config = dict(
    num_hidden_layers=12,
    n_experts=128,
    router_score='softmax',
    init_std_router=0.0233,
    norm='rmsnorm',
    rope_theta=10000.0,
    rope_fraction=1.0,
    init='normal',
    init_std_o=0.0525,
    init_std_down=0.0605,
    weight_decay=0.0,
    decay_fraction=1.0,
    final_lr_fraction=0.05,
    max_steps=8600,
)
Below are experts of layer 7 (counted from 0) of a mixture-of-experts language model. Rows are named router (the router's row for the expert), down (a neuron's output weights, with its number) and show model dimensions 96-191. Each number is 128 + 32 x the weight over its row's rms, rounded and kept within 0 to 255. Numbers have three digits each.
Before each expert's rows: a language model's description of what the expert responds to. This comes from a sample of Wikipedia text that the model never trained on.

# expert 28
What it handles: Non-Latin byte fragments. Raw byte pieces of Japanese, Chinese and Thai characters, plus odd fragments inside names and formulas such as Al-Mehallel, Qaeda.
router:107095122132094176132120130133074149126154073118203102182176113059125104130109137122112163078141060154148123078088111120093151137170174105104110083106147139182120088168145091110156133145106111134183103084095111143151138182133062077132161162122090100097153144133122119131173144067153165130
down1:065147131152104109129082106172184163121115094142124098096127132157130131179180126228129184062150125166205124121100102144111141101097129182154081108113123120155088113149052130082159122169140155175135140142106129108142068168162160097130186112187141114077115141139151125128209090148094115177
down2:125132081112201139164134140106093112150121099086093091147132169024145052106139134082100176168191131124108170142120104098164159112128051128158122126105148127160171096116128109115063099159104069194081064093124086134114112146084161156112187104149174101118149157126109120113158138089140135063
down3:177096083130132142169109177131085075121094192131090172137167146105120181157149121185107155169188078121076087092091137120112185112124107189137131139125171138108142136156175139090145130121073094151116141169135151172194099169112121107177146094173075112153166133115131177151072101126130119198
down4:051135176113162100110069151143127147155104178153055105128136134126120088137103141141133112198112193134125133058158128135113191136118135114101117108085107101181124122137185100075172131092135132155141154137098061091103120137101112065149113117145139084104161131142151131121123089038185149117
down5:134120172164163099148096035158125130142130124131143073120146137129147182131159113136182084150122161087170135157052159142175169135101101174133107096169120132166141103104179162174097135150119134078119135106125171107095108133097067099125084125124145109119128157137127119131168135169157138132
down6:140120139123077098180153190161142172203068141097144143114085152100133148187131048180148105124134100159145165075056146124141141112129135168087132116093108184158192130165177118168099127131093146099136145080119097160168079062164120159109115130123098111078123106133139123117072136097113094135
down7:078129148141141117162153188147122117140075055125045074164109105125094131115133189121125074185099159149133154141088133174097132109187116138158087182217123063107103110208127167146068138143122115158138151143095079151146131133084116176197152175137126121138172153163142064125167132145125137119
down8:141106125132139040140108161093146089186118155149123150204163146142138184127133106144139139134096122109128121160158212105116049118151144121144125136143135170206065170140129073113099152121116139102062139173156074126142135206158162147102101102149143085167133119081133143105116144161039123159
down9:158120147115165110129155182063145122136140140109135099137142087009164164149137099138122142141082069118107172109151149110163135108106129119119120143088112157166098145146126125131113103135146145146173119072157154144127064100101141145075146129157110194106141103132076081126104085069126140134
down10:163188107155140104149165139147140107105175103097135170132113033115054160088095124116131101128181110132116124130135139121136139089114167135136141154108124134146088146147104147176088135097110174072083066159126090093165101158126129119094139128153096132086048092097083136101187140142199133118
down11:084136123018123133155104141104181168113124153154121145081148168137153202168170166121090100167122141153143147147157142115186127136076112133137125143132131116222153137136183103072091088132138124126126134096168194106133133152155115130097171055112115181106081154091192165130114175148111126135
down12:172090093167129150190149115138168143161122137141061129072132072089156173095057123106129137168125158153118124137116140127099158093109080114048111118173115116114124092095168126102189159159132145171132152176133133095128119091114115153101079176173123154065132129177147131162178072089133140101
down13:125144134195166183126152144078114155122113157092163149169084090201130155183085154166156084135136083144123108122160137149191146100144152107123099121087151122146167166131091162165202103155121111120140135091100126140100125131140034140132119126131155107162127080112127127147202133118103154119
down14:187116091147100208162089092146150136190142013099166107115134091131169170142153096091152110145083064169128118129126075101102149159127203133094118082137099080151150111085059135128164106115129123115115096114109123120093100106157122098118131142108140137098127117176186074179163108079084115132
down15:104116116119107139142120179106102147058067112078132180151149064149113087065123067127198114117129130152097099142120134158081106154063101160162086165130139152159209147152112105164165135138100149156113174102129092094115177124131096114165148120100152107108110097156103163154235102126122127156

# expert 62
What it handles: Quantity words. Numerals and quantifiers before plural nouns, such as two, three, several, many, these, thousand, and 000 in 20,000.
router:181165178112186173151153123185144091109143081112089161180159181168153153170099124127166153151118131131148165128169111134140119159112134147092090136157124189055130072092138154103108124081113072150102131105129127127142094071094141101136073067084133140091149116124163173150120124103110114179
down0:170124140137111152112146123157115121132159098145061115160087162074175106154156139112136145217100126124096120105196169153068084134122119125090084105086159172084091174139114167121144169111131122136115122183167160070138123092115158121144136092135114137167080145166167145092093076155178147110
down1:117118146112145145151111096176112137069095194172108112105129164090143146106071122132177124183126136145123088177143118150147157137131176110091103169095139101147126119114157150150093168161192059162101120089145063108147108149118120123115130150094174149063116161096128115128053160105182135144
down2:136130138106098119148141171151195129127128124128123156157128134112104150171104166110129144104122154135049107183072086057136161137144121097133137144120094096054131196112101126160082210151124129145072079156109141120107137116152148180139108110150113107092105185163149166163122060138121137210
down3:183115137096143091197134103097121081119168128146143184101152164089126083112152085143084152082158142207109100109073113187086118134118111117157158114111131144185088121135118165146134101186137179156123128079079112159104122120144090115171124177136153166124085096146096145148092117077143131135
down4:121118151052174155140128146184162102121117076116124168136109139120121134141112099167127135107148105164118161090132127187168121191154096109128133222143088108151155119087090141098135163130085075161103156151150123130117109091142163123178039065144128133086168146127143207133121089060087127156
down5:175167044123101144125104168119103091076132122118152105103157130126190138136098128107128143125123115168116164088185117099108145103135142200131110175171112114181086197076152088110120112123072112171089125079126106090102193117128096104118144131099121070135121115118125099164118134205107118083
down6:113118112161109115148146130176139168132081076070174128084173093186166128112160118091152101116131163094113151088116073128075242074080170152062153104120143120139128159130106110117157131143163127136098151189150105118120094146165065153144116112143159075135105120133179102157131120138145134175
down7:101116143138123130081153120173097141194031113136062132111076149160118108095086106123128130127153113138116113157154107103169073162163134105088088154129141192152147134125098099072100114140097170168118102173145101106128131122121175163119167113177134088172187142109113156128098181105142090071
down8:099102156216096118104126174193104148156174100114125081100100056148157174078137119122143094133103168174075093112113174137135180133129155121143101117120123143146080113096159095138100200199144132132118109113107143138148121038153152169148105172184095142067126145145110162105122152152088157143
down9:067095090153164156113173126109108147172114102143124207149154108108090099098197084181116210199150105118096140143127153161161154106118097077163115134116117130174147099155160138155122082120123139113135113167184101117134114115099177206095128144148146119156117105141122137089114116112132115111
down10:115172160170102082139143137166065144204164146140129122144097200104134170124180136153137125144126175114125124114141075156145136118150131098142170138144075102090174123088171070153118099104093143084198093073084143161110130121136137170091140092149113135157193099138155096116149133116139133144
down11:135085157107146089132125118067160130081097149058152121155080160078102099145123164133155122115111147128108104129093067107083133104150114111107107129122104156181181146151160170129145118163118119149138170157147143172168138106126161173170129157152159107075164101153087145139088091151167137166
down12:077105149120141111155135154143136205115088162148161152123072158124108207125141101201105157072072103154115104168106155161186163117165120133133151089102072108134141159095122156137106163154091111177132114128081153122135148162147137080122193115099105165128106133122083049114134134111118143084
down13:108105105000158182135071105192106132138139073119146205160176174041151086132150169087180080112083109162127125217151139145074132174148145125123125097152168114169119139085137143117085140144133128167103145128133113182152076132166118146164114103113164144144145105142174107132102142119151119099
down14:106170183191126109130119194149192193126115161108150132084166133093147122128112174157118181059159144099123067087117127082176158165170139115184153084148155099128160180130096099081129089081096168065156085168123097103156128153181097158110138153119116159141132097105086093122151106123113129166

# expert 51
What it handles: Table cells and weather figures. Decimal digits in climate tables like "−4.4 (", table pipes in catalogue rows, and commas in running lists.
router:107080136040083171165098154115100163171140098130146085144118070088159094110160137104124137095067173140149140104123158154150127174144105107126082092108173174177096136159112090115080136103098170161160124111116117149152118114167182089182191090142103146156107096116151112116159128114127155088
down0:168156142111106119121106162124178126090115162121137097112114133158107209137076143161099132025128119158110173075157103152083095089185071118137139159081122170179151140105173131116101148150158162121148139117101101061121117092115114170113168145077154126142094163103159146064091140064136078110
down1:132144098128161116151126162072126093176121163146104142180127085116167122145093135161104151118061131146126095145134147130129173121142189161160156148184107148149103110117134176168139143158190081121119161113179115141100087104178053129166112128119134169116126121111161153126150078162197100069
down2:164173132170087178097156226213110112086187115182082095093139146073194136099100095115135104078103110136120179072081117146154104161070114099156135034137091155127148133146127133084104149096134197071112172137101162091116084174103149128083132143106125121139102161075110134135128114123148179150
down3:103134121164122114149160123053162120107135157084120142131076127090175086146097162115125094121164139098140155115031146123111176088102162074157119153174152111171116165075089137114162107102140168160121112062162154155051127113130128118166137158114074148101165119133127063113110118154104173109
down4:093066149164149212129099126127091167163114164123085148079177108084150110144062141107152146114083146115111123065143102093132164092139099130121123095124103096093143131127114135156132140143171115146156102103087104134172150118139127152153106145088143099147072089164081155126124123114142154146
down5:156168108122157065082083104123137114146103163105081163157076130091149082127131151156134145136098170118192129119049108121131056079131116104068124219172082173052154137083121096128179155089116177198139080135123152150148202127141142188092071173125125153097115092123133127093160093140177095127
down6:071083142119138137184135145129079171125163169114115133126092153143164099112153179171113153141122185080128151152131117184140090100107116136211154103173189115100138130138113125100125078126114151110146127153141093100070094104126064142109094102106075147152123150116170082098166090128129162048
down7:133128183094128099098120164181129126170131123120140166122161131075174154144129180183110093189101088179155143104146072142080102099114186111095129144162143136130128110126105117115121060095150103140115121090117120131111149135102110129125124068173172119104137190125086121104242137132082120108
down8:162100156097139116164151118173082087167114108154132164088186127102169139065189099099152164122180161161132184148156129072137129100076141146113114147067140158122139135093129166100169147100100102067069103137082129147131182120128133137125228151118113146179145126135126122146099124105119116100
down9:102146107156126072054082136101117189162130159188165137128132109153158127080101138149105104132080143138199111110101141118155116086139095107106135129109086150042169143067091139107118108135075115075141137167147104104135135146116172169123139123082115103150175111094127123212152145130103116128
down10:147147161091109098135152140117126092149137075095149086076179106135063088118135129149129097214142194182084150076093121169121093150153161128091092147113136103131113080124144147105133103182164091114109134168166120141064124183108083142159123107126115105084096073121165150165163158057149085103
down11:132127108128127096155123077154168093108121096148157066131076100086131124082110124114106115176138079104196152110107155085102161119134160114005124128081136110059097158156079173112182101102127105130164136098101103135184207147113111157119193140149178144094133137131101102120122136147097127151
down12:137135102098046169141132113139106149118103125172130070117059101143121128086175204139145174127111178143155157126097111132117124086150135103132171150158142167150110146115114170105153140159150174093101053126116220135144172079108103133164089188161141136112087154218129128125110110108090124172
down13:178146165154172095088147114183098166128130164125132155170133095166110113123157140142112134146151164169092176128140119173096138142090132127108186152115083141193108149137125142090074065090108163135158194112088125093181114105195136122113115153150115133083128078118142088103117079100169159198
down14:146125124110149146168166156135133133087103089186146159082124180111132063116094114109111098134128189092150219125175133147149162126080132135145155110135097092130108143119130169126080151099108117106111128145122064138093098173132199128111157131116118144113138170094171078209160156143122141099

# expert 61
What it handles: Pronouns and word fragments. Subject and object pronouns like they, he, we, them before verbs such as be or had, plus odd mid-word fragments like re-he-aring.
router:092123156124137103066160140129119191124153163189104168117075109085163151098118172162174083150166095143084133132113121184110145043145136104150149125085186078102067106124174135121143099113090163087154154154112170148162102139128130067109122132135072143078123139101138121181139117144124098095
down0:113105086217100107110112152109129081122173127161107139073153123189150191153141135138091091158111162087099125161135060122080104114132143149120151174179143159126148106148181134134163163146117158046110149117118152107169123122162124095157132165128097212145127161118169199128105076165079103144
down1:075139086141161166134091153125153120140149155155126066130128120102115197140123172128119146118143148173093162086107178095101166093174122058149123106121131141121155145106091139116122165168122140143116069107172072120121112082188160137167079117125157109145111152110132151144089108103170092098
down2:104133098097074154129161120061104093115116108168167114158140127096098117124138142116139196143140113132156160111216176169124130123115117177109179125198118157125101133075126198135114146135106121135159126182164152152090131114137119142094148129083136123128130117089178089098089133120175158124
down3:177154150174149132198097151154178182065121153098096141122190133107096161108110095160081091123118126126089118169150134124122059138127133099181086181114079129159138129127169151123154130133144157093141099102149121181101146163079143096095133125152154116156106137088104169145138149147103136099
down4:112125125190074132116147134106139094152076107062051118178176220102133082130167127114137129135104145084112118176150127203137152153155140101123120094087117108129121111196134136162107140153131189157142140113154139159109178106125158212095123108131159138085213089160140089132152130123154078089
down5:191127188125144119108088144086091110125146068116137153092131146156142092137160132095096138113149188112152153098131171164178183146148165146143142133156131073110204193141070089119162167115131131144103081048158087144168120133168209088126131121125140068101101121157090126160149096102107098165
down6:156087117219064114126136177104109102065131169069161095139126128197071183128091135121102091147143113107120111145124130157105091119155105135155111097142132090076136080142103097126122095074093121063171103109152124087158169118146138122148094142133099119129076154108098126094121147165099151140
down7:104164138015132154109086120194143152196075127113083093176139106180106137180151120135122124080116104067099189139198100097183087114112112131123170149164099153138173125106138157093100179146118120127159143095156107120120108121175055169125132125101163107116121138093152140109086137139127082153
down8:126086117115116165155204071198138153099105104156036100150122090090101130173085222170105167148108087127166140105128092146120138101155132175107124144151069184137103161115148103142112111104163150138142171096091126141135099175137149181192089145089153116140096110154074107154150137161131128100
down9:139118165072107120094115136151140136069144088067214068156114116145150130098172077090086129168152129148091101107130124108133113145154094170080134159095187140103090057073098140120138170088121168112176183090156118125075186061127090115119163138144114118103138173122105149061127177103123116174
down10:135118130160086047163176120113108126160111093161115075189134073078143111143138108152168131126139099068163132127197182124147126132126113139107197166132134148159155107134117131134136037139112145166135163135134102093133044146092037099141155097153118080133159160106131132080138115139127138161
down11:157117110206064054134123103121083106137055152129110172118148139071097127083110118133152095102130119131147136130155127137133083168147120111136118109064109149122179128150143125112141129162087143142133135092144155133153102107152079143198121084088094107074124137103138185126124164171138118114
down12:139132124115104147140093137127136174123191133169126136100140124127120163130088103112148105069091145158109140123100058128162093115134084071117109065121115146191128089087164109119172141103154147123119133125180110144144138144114096159128114083101139071126216155130140133122076112187153194159
down13:161123093075157132107115142124169162098149127103092141131143140157125132052166119162128125131146129109156116138127132141053155139100124110143110091150160103088165143181118169100153120155109161129082128114169131119115113104088115082153107199158097112103198168090145101107159173147147182216
down14:190147176114059136134084130121036069117074146113184158126096149088086148119112121117177140094129100123119108121128082106107127195109142192144129136125126096195162100079137163153154146092163166103130138105107137120097094184136161176103085113127164102139099055136133116076076108175110114129